Weights of a small mixture-of-experts language model, trained from scratch on English Wikipedia: vocabulary 8192, 10224 steps.
Below are experts of layer 5 (counted from 0) of a mixture-of-experts language model. Rows are named router (the router's row for the expert), gate (a neuron's input weights, with its number), up (a neuron's input weights, with its number) and show model dimensions 0-63. Each number is 128 + 32 x the weight over its row's rms, rounded and kept within 0 to 255. Numbers have three digits each.
Before each expert's rows: a language model's description of what the expert responds to; "mostly gets" lists some tokens that are sent to it at least half of the time. This comes from a sample of Wikipedia text that the model never trained on.

# expert 29
Description: Odd name fragments. Short letter pieces inside unusual names and acronyms, such as y in Ahmadiyya, po, mo, accented vowels, capital U, and the word See.
mostly gets: "U", "mo", "pi", "ko", "po", "I"
router:139153153111139125154138143163117137102119096126102152131082091082143110094142146126094091122101114065160128164131141147135134105164118121131131103214114162116112173171119166189098131081051171
gate0:137122145129134163113157115158117156185105145112120174098110142101087145099156107100087123128118176107142103124167084094146132149147155139178144122165159084152142121146143119185159138145101116
up0:088132108122133149123147120138127057136121124127154130143151136122130160136069122196132142195122147151141171064115131073129121109107184081113145120130130180137168142150150185128113137086114144
gate1:152141110128099162113126075133093183147103139089105081109132141076138176142157063137163096130137109164167121125135092103092118114079118122106162081123158176155100103159194187103192076114115121
up1:145121095135146145109095110122131192146066140135132127129094158052101175133141169226086109139143092130170135192136128146126096169093177108126155118128082184096133095166136164151108098109107144
gate2:131129148102095143104122092123105088149132146070110130113100074179141147146076091164117166111123121105120133153139100160051117147047112147132129128141112157116152070181180084178087159147154126
up2:116144173145073137127125136137101144142136132103135210119102142133203148112110157104160131116152165147099174136133119169092141105156066118151134097142063133174181129161133115148131152141051164
gate3:098113129159095134111120118123166127142120153117103196112091123097146158114141093118058124133212095217142125121133134168131123116119153133174124074072078167076147118151149153143109133100161143
up3:175164105150099123137100128146162152138104110126091127133110110119159166185156112127179140161157194135126156136110124041155116115073159143121131092132091147098048164105142142136134140134144136
gate4:113111121145134131127131099104105096134181129170177193114104134126092131080163190148113155121121108121171120072143124123136133120225161112154126175127151085144119152125090084088152114112113144
up4:145121143128131154121119113126123155139182127087120161131135138067144192114099160175129107187174171154112188101160151112099088177139175073127151085150122143121100135143091098124161184133131120
gate5:155173111145138120107094100123182147155122156119103098104139214148105137147102109134133108149118149105094208134053114097077159148160097169136087092163115185151106123113131125137110059153117148
up5:159129141136116113123125118127154124151129111162126143137106155131110138094136096177140114124119083152108143123083102116142098141251081117108122176201077133151142142104189186164134073127116108
gate6:100127131147093073112101137129113083117114153094126098103145160121062112106106108178138209192123113046110161165099138177084123155128135101121145132102087166170084070127071099132134132112168021
up6:155146089176125097132119143115128112134113141150084213109144117109106143169170121184137146102133108110115243139114116125179114138173119148128136086091094189138115131045158135119124112159145143
gate7:102096080123067088103079117085084093106155157099114166108102219100075148148145127167113146149116106093148135110162092157122107110109134191151088128113101164111064170105170072115148124127139154
up7:140117148107119109121154131124161139088152122123139081137145120124140103125067126060203154124111124128164139111106077070167166155145136114066188061124121163079152152110078154121132117157157130
gate8:073160144117115150112066116135147126114158152127093159086141099157167154114148114107134052126113176107153094157156109105148187086097174151049118161172111093148088141076100110125147181103086120
up8:120079124087097223137148108134122077125132130084099082127130122116157120028114137165133077167086148138117126162156143135108132158101127052150144127153175113123120120147114160182133114100103116
gate9:162168107147096162119125120158136231129151146105071152122109119079199199130079128148157072126106107129143104108097155139124104111179107149122156120129080114110134065051063148097166153117133173
up9:107133149144142120104103195121114133089187129129152112141151130188121171159149090128159157115098077141213099180122154110143152087097124156144118076147143194127119126115121122161132182179125146
gate10:097173149098072131112135144106156146142121136102186124111050105078109109128141160125144101087130178096132137107096161155079110178153129176086144183177137140144162142082074089117129122135102116
up10:133149142119099175121117098120140146147120140106078133134135114145190123123140106103087180126039145132122143091116127131097131103123137145101094068091169097108095136045093162120086144167168167
gate11:105103099115101108081105092134148126136139158119085121111106125117104155165094128122161147156135161108186123135143149135134057126149112111150114047146065108142147133105123078129140065055144126
up11:135122113126160120133130141082116166113139116094137104147123122163137155097179118149160103144149126152116112102169108119097138109058085121132128161116152120107084141110072129136126173099105152
gate12:135126120146117084106140146111177134094166143149144150107167106087108130223202200125169095104187113163136158172119121201121123150170147154126139136142121138171115131121096114093142105203119124
up12:141177118088154078119089163092146211113158136133128113124176113188160117170185108082130107115144094124120153153137125210162057071124171129138131110101095095107139063151150188180149171075112126
gate13:162138144143106109119119093087155156135165154097093137111124073092139130125135147108184137074064171192167149094067083140166113176169106103130146107196110113084138133139133089118143174092079155
up13:129095154138126152134135137096118073120129162122120151115109081034156145140114135125174118112093167125115138155156111148187093152107121090185238158146153102125107123126154049111092121077124157
gate14:106103118150097189114116128113131129129156161111154151117134101162110115093149128077173164118191066161097136027128080194129149147130130143123128164139090078043097165133192114144150175115135118
up14:145111081151120149140166122097159126140126113098135161121148126143115151186112098059139123042065101100075164093131110062134093114125126163108098132127194144137078154111089122098119143093125062
gate15:121129087205132128128156134122106177155109132151108119117112132149172200196101147107134128129155100182161161077129110139176062093172093119085170135097119146092084162124143159110121088151087118
up15:154124162161039129115110135155127117101114133163149118127109149138114134192132193087175129114152108135166145114106177146146085107186108113089141108108187148144126169122127092097157092164088073
gate16:118135115121157109078111116113112068129135152137125143091121169171152113154206143096105142140104115121122101089101098131104111133112088112164174174104133114128103122147124084109168120132158177
up16:126109117136090104137146066105174131151127123169171143128141174098094133176124156133106154121102201124127147142144141116161164130143135145086084122149089159113074131059103145077126147158119118
gate17:110141160151113196115138125111118047117116170152115193094087137146132153080128152110109138123097157134084076109106132144126133097112094086172138124107171137122112165118093192114121135121131178
up17:127085103100106099108116124138128174100129150053175128136159092155090115125092083115141128137172073132116117131077133107099101152098157137186136125141101155119157056198200133105170120094134112
gate18:123103112115132143089132137069133172140155142055145106093096192078078138153136067149131078144125059145186112132148118121074103113124125148177119098117101126176127127134118134165198159079092161
up18:108141159111081124131122144156147067071095137123160139133162106134172120068127177131094100099083115088099095126132139109152163096128114123062148138132144154135156171076177173158122113179155128
gate19:168128126153091168120112088129122148117160148130120074103095122063206102106181143140175084156144147095159068166130126106139159157139137117099182152165175119146145172119191169108153144133140143
up19:140130158100199102144107128132067074149117128105090127134130135156090122105095172150118121151089130122077124119160092108139037154113181110056145152097112133188092156127109133099126135114132092
gate20:144099103142142061116111120148055124109130151107062128102112123179108129099100111128139034160129090074152151152142105167171086153125113128127156141155143069124155160116082101183134144184106120
up20:126116127157120121130178126133109213126150126138145127135117138080132100168175135156156141104122134126137129089141083136124145147089116131167157162132186136140106167208073091136139136092111117
gate21:143114125158159125105123117139109152158194134156143137096129157131145146081100140155183102149101130088157172160139168139137094112191113077132119133114222098175155173189132074139109150126111037
up21:145168142142133158144137111148141116140102136111119039114165101119116145093063117226186167093091129122133148159137085103163163178153182133100121141094195102095096179079118118115063022086150125
gate22:146115083126118131110141089092153147145077153099045083100168181092097153141133097126050146178118142112102193102116111090095141171149082150139135094164175160127124161200180123172115135118095181
up22:162145076080074156131148113144107204113174106121138080142167135109176231097121191162185103136200147165151104159133159159127096111151142099095107077116117150159142147130131135110149145136153113
gate23:116136135091141095112076117143061161173088147112137133101172090102107071129115094098132147129125091144085170139098138168074141089173113070061173174111135040122144097139168145129107097131062151
up23:125144141127157100139086156137110111157102139160113059122108119079056077114114143127148121140174114154134155115165086202151120095127136101115124194126126132164119070184181127117105037117093122
gate24:120144101097224103104126160143103144128144122104147101119160165085106143049162112110103098154138119078131083166120115135162119103095137116116185162132112164095110133157072095157128121162101133
up24:155140131149150122145164121127130139112132115113195103125143142139148126152156155124104155145130082165201163126113092050168141139081171177219116081126170152128110163117135150182153165145126105
gate25:125117110167119108108118099132085141139135143150212144113094100116130139112110075126094102106047112077147121177129095164139148136130191179118113179152105069095114153122101130211121138144095154
up25:122104074078124103130092104098143123135100130121106101123182136138094117120070154143056154121136154115111221131116112097183188111167165180117149083060118146122102126079194108125085131097121156
gate26:111125142117183092107119143160098174120110146082178171126133103143090163146136159140173128097130101074146148178128076113122134149125109110114141238190088088104113049160139090129134138112094115
up26:174134128164155185123059135126107110146129118116100139124134169087050173120112125123126113136124147108158126088189124163160085098109148180132153183088161098157106074091114067084096162168106107
gate27:146154107135134112124146114139087171168124142132174095110100146086113102083132193119068114140129149145117123117147067120157164164213089117081161173092157123145109133119142092128155112146075166
up27:160143147150169116110105150178121138146153136113112100119121109109093157116120130104173106116136092065110129123078117164148097129114173142079142123066062099196199070141067117110074097112115148
gate28:104115099130121128092088129117159103134120156148111105096136152089151122132161128143104088162133136161154103114092110169122083166183110095135117127140116134137032101131097088090154074099134112
up28:116128137112154098147185089116110138132142124184142129136115122095087139161071105117105143144184158116088137135148137115113108133122180129102154177055155118128162094153122111101123152143134096
gate29:109121111115049102093139153137135169084140141095099188108042201092142119154108116095052166134119176087143138107068115134104113115141182122155122141079139131113113144105180159215171136134154137
up29:135134131126099129153169126131097112129094112191125105136121119038187151141117144074065070084132158134080132132143129189121127160127107088097156086180161133130126123142090147107181146127140099
gate30:118175115161133124109103153110149048125113143086071160118177141158097138082107103115164152148126225146075140075095138146096127134080128098177176134085150103096066160118078109073116097107184179
up30:069137137153125112123153132144135151132166124166172129122140100066096174179058172108127151136097147111117195101134098162157134158143138141167139128106154130141046112104067104140141196119132065
gate31:141142146125068152094096146111110076096166148129138162117110125157168147195100130114161182111177108117092174100098101080195147108174116124109134110098084097096089123153088115070122108103154158
up31:146142137067069161117116095168107134157087128115156119135177175120116069121082116116101136136186136129102114094097132148122113143088102160110116068054119097109082037171131106168087119146110143
gate32:143129056120123101101178111115153106146103148158138136112174181092105120179102117127194079162093136110113138126112153058025114190189152111126105190179103112174121163130171129184132150107120096
up32:136135148132159120111128115133149164128108129106153096144118151117085163145187195135084194108127125124098172083088144088183102152150114128115155112101151135123152103117119085131165032140147086
gate33:141141103137166129121134122115098120155157155055110185111085093181124134150198140097123061181105132097121148140157108127143133103164154188118145107114196153194134199106105121126133140110092145
up33:163091115120116081117176165154124176179108108145181085121127180115116139117177176131103187148111119153125171114105149116094164138143072111137166123085111066138175108141181078163164170161108136
gate34:146116137113118111105117095130131139163120143165130090109145147091105093139068099177077072184220138185134108141105154127097161099128098118131223106124094105102110130186148057098138071111067129
up34:149138081119146142133126129129154161156118139125157074133107085116118133164141126085111176157183095192137119174100124163153114185154146098161121113124110129057148127154235171156165084092141077
gate35:139144135125121160110137127127126074149138151048124080102104115190154148101174149145132157161119170104110121081084096132096114130172134110181116145120138053099128112088160145083120069138155179
up35:115136161143152088112084117110156148102060141138125101122123115155175129088116132152148116115189136197117079103151210145178154133141137211169130077201132132112145102137148079108127115113071136
gate36:130145143130139156109117153152103144154121134136050120095133130084149126121187075112177177118200073123169077134099125156101130124128167100153191149135097126126156124112078137137142116129086134
up36:155114107123145129116031133156104149108083133137149127137088155129127135141156137102054100117164147111137172148097127140135082131120146251085112110142121147102079140184149149187164118155146137
gate37:139135080152136157127156124130120099154101149112106087106104157120216131111124074101157108108112093071160154112104133105169155181136131181120150086154135133132175133119164120113121101070074163
up37:135168077084087166151126131133104200120165106104097069123144114141075128129111129104184100175142164166150195108090115143128100111100117094189118166108104112100085157174089112184123109129110124
gate38:117142168103183105095071117093113083139149170090087103106152101099150095145147147151134115146141075141103114102109145077089211138157138076099177217130119074155157159140130180180140123153140073
up38:104143137121169139130136121109181063108155153126125143119165132134139111155112190133146180124097177154103080075121098104082134133084201187141067154147126106147149137144114145160109100162154140
gate39:119121124108188162129121095096138080128169168141123137095082090120186123168094153156145115187093161083135080178096142057104099131148102162143160046123043108181056129072171169136106115109107147
up39:138127135135087151141150145109137107138140111140136187122149093147071128069142122161082121118145107158158133082117130123128116134145096158135181108141125157094057143182080135064077077142142157
gate40:106144151154086133126147116160138115135104147120116138109130140105176092184192138110106093103155127141159119121074183173127163135168110116173104116182167084115095130131105122144126142111084146
up40:130109092097159135102099127085138167121116136106137093140067129168145105182075082143105144178079151182113076114194061067105154167148123125059149155112140105093186140105103149125141152138110137
gate41:140099125134132114106130105115130098110129146112138141110122082100146129117133126141150114151129153177143082161126162132101117067162141136186106124204121162143164124224166159163156098098124172
up41:125115117122174134136089158155058114113110135077163106133152117173085140072075175082138175137163116129114151149106121087109105149182115136160083145147089062166115091128166144149087137156134168
gate42:105121117154074156107101120116128100156092161150173056120127097107131152090146138146083166220118127103124113140140112067078136169109104129119151101160152126148096135109161108118096147156134180
up42:090141113140158080100138125126159129128157144096061129116151166151067117084140137135111069127124136098113088116114091091091103146150146141159152116136161164153131137077121051168150122164168112
gate43:101079142116136057093092159099116121078137187145126129106143114111113133122161093130117128153158109184160137172170134155192147127119104155136147060108125148162159117132130150148110123151137165
up43:093171132067143110135122139120114115106088118105126108121155066124142100125096077125136116158127137118137089136148156115142170111093132143139132094121220126123144132107148115083071117167078135
gate44:143111114106112151120156118112153103156166147109173085091122150163121123100068117184150113192115191178185150162126061150137123094123131162158127090076087134165156149072132142150082123128115200
up44:130156146104156109133139131133152085152085127085191121120140170211128126139102132122179156121136117093109148119094096076091123177083096113204161121057052131154109142135103102134063161140132088
gate45:139137216145107150125138151141101076124106160099060082094104126058154163095133137140184142136175148107136079071129118166113130129121127109132209136158169179108143143207083157155128117134184125
up45:100124121079080136117101111159159112121114155145092147129147159139178154108150060160127151110120077060131175146131132143122151118128122051110198124121112144075141146134186141125118168126169155
gate46:144156132131179123098123110142133122092159144115137096105132130150170097120154143154064139134069132097168118131111157145160139148113095108072174125130127178126108133123129132158174115127092118
up46:154118147191124129139127128139122115137132119131179123126069127095160144162112120207136110125128153086129135126113131138154120080176147116107092163156130158147093181130160169110111142124114045
gate47:121111123119131124105161134098133141148143157126078091113116114113216184129140116139084137182123156143213115101152202171130141153125152104086214099183134105121124065130100133068135104134121111
up47:134151140104084066136106155134127099106135126163188206140101109095122171115099128126114143091152093073099138105109095108150120098145098174121116076141175130144145085172206168150116135094113124
gate48:099112120113117107122125162094114103151148149099142114105094115144132117102092140124123167161166106117113147146132119103141158143104179142169134197084066154126084114065168104122124134107148078
up48:136126135096156145126125146144113119110092120113078126120099088148206149115122036111165108132150109121156134118100140154125141108149104169141138124136068086091142138087096174135105192088081121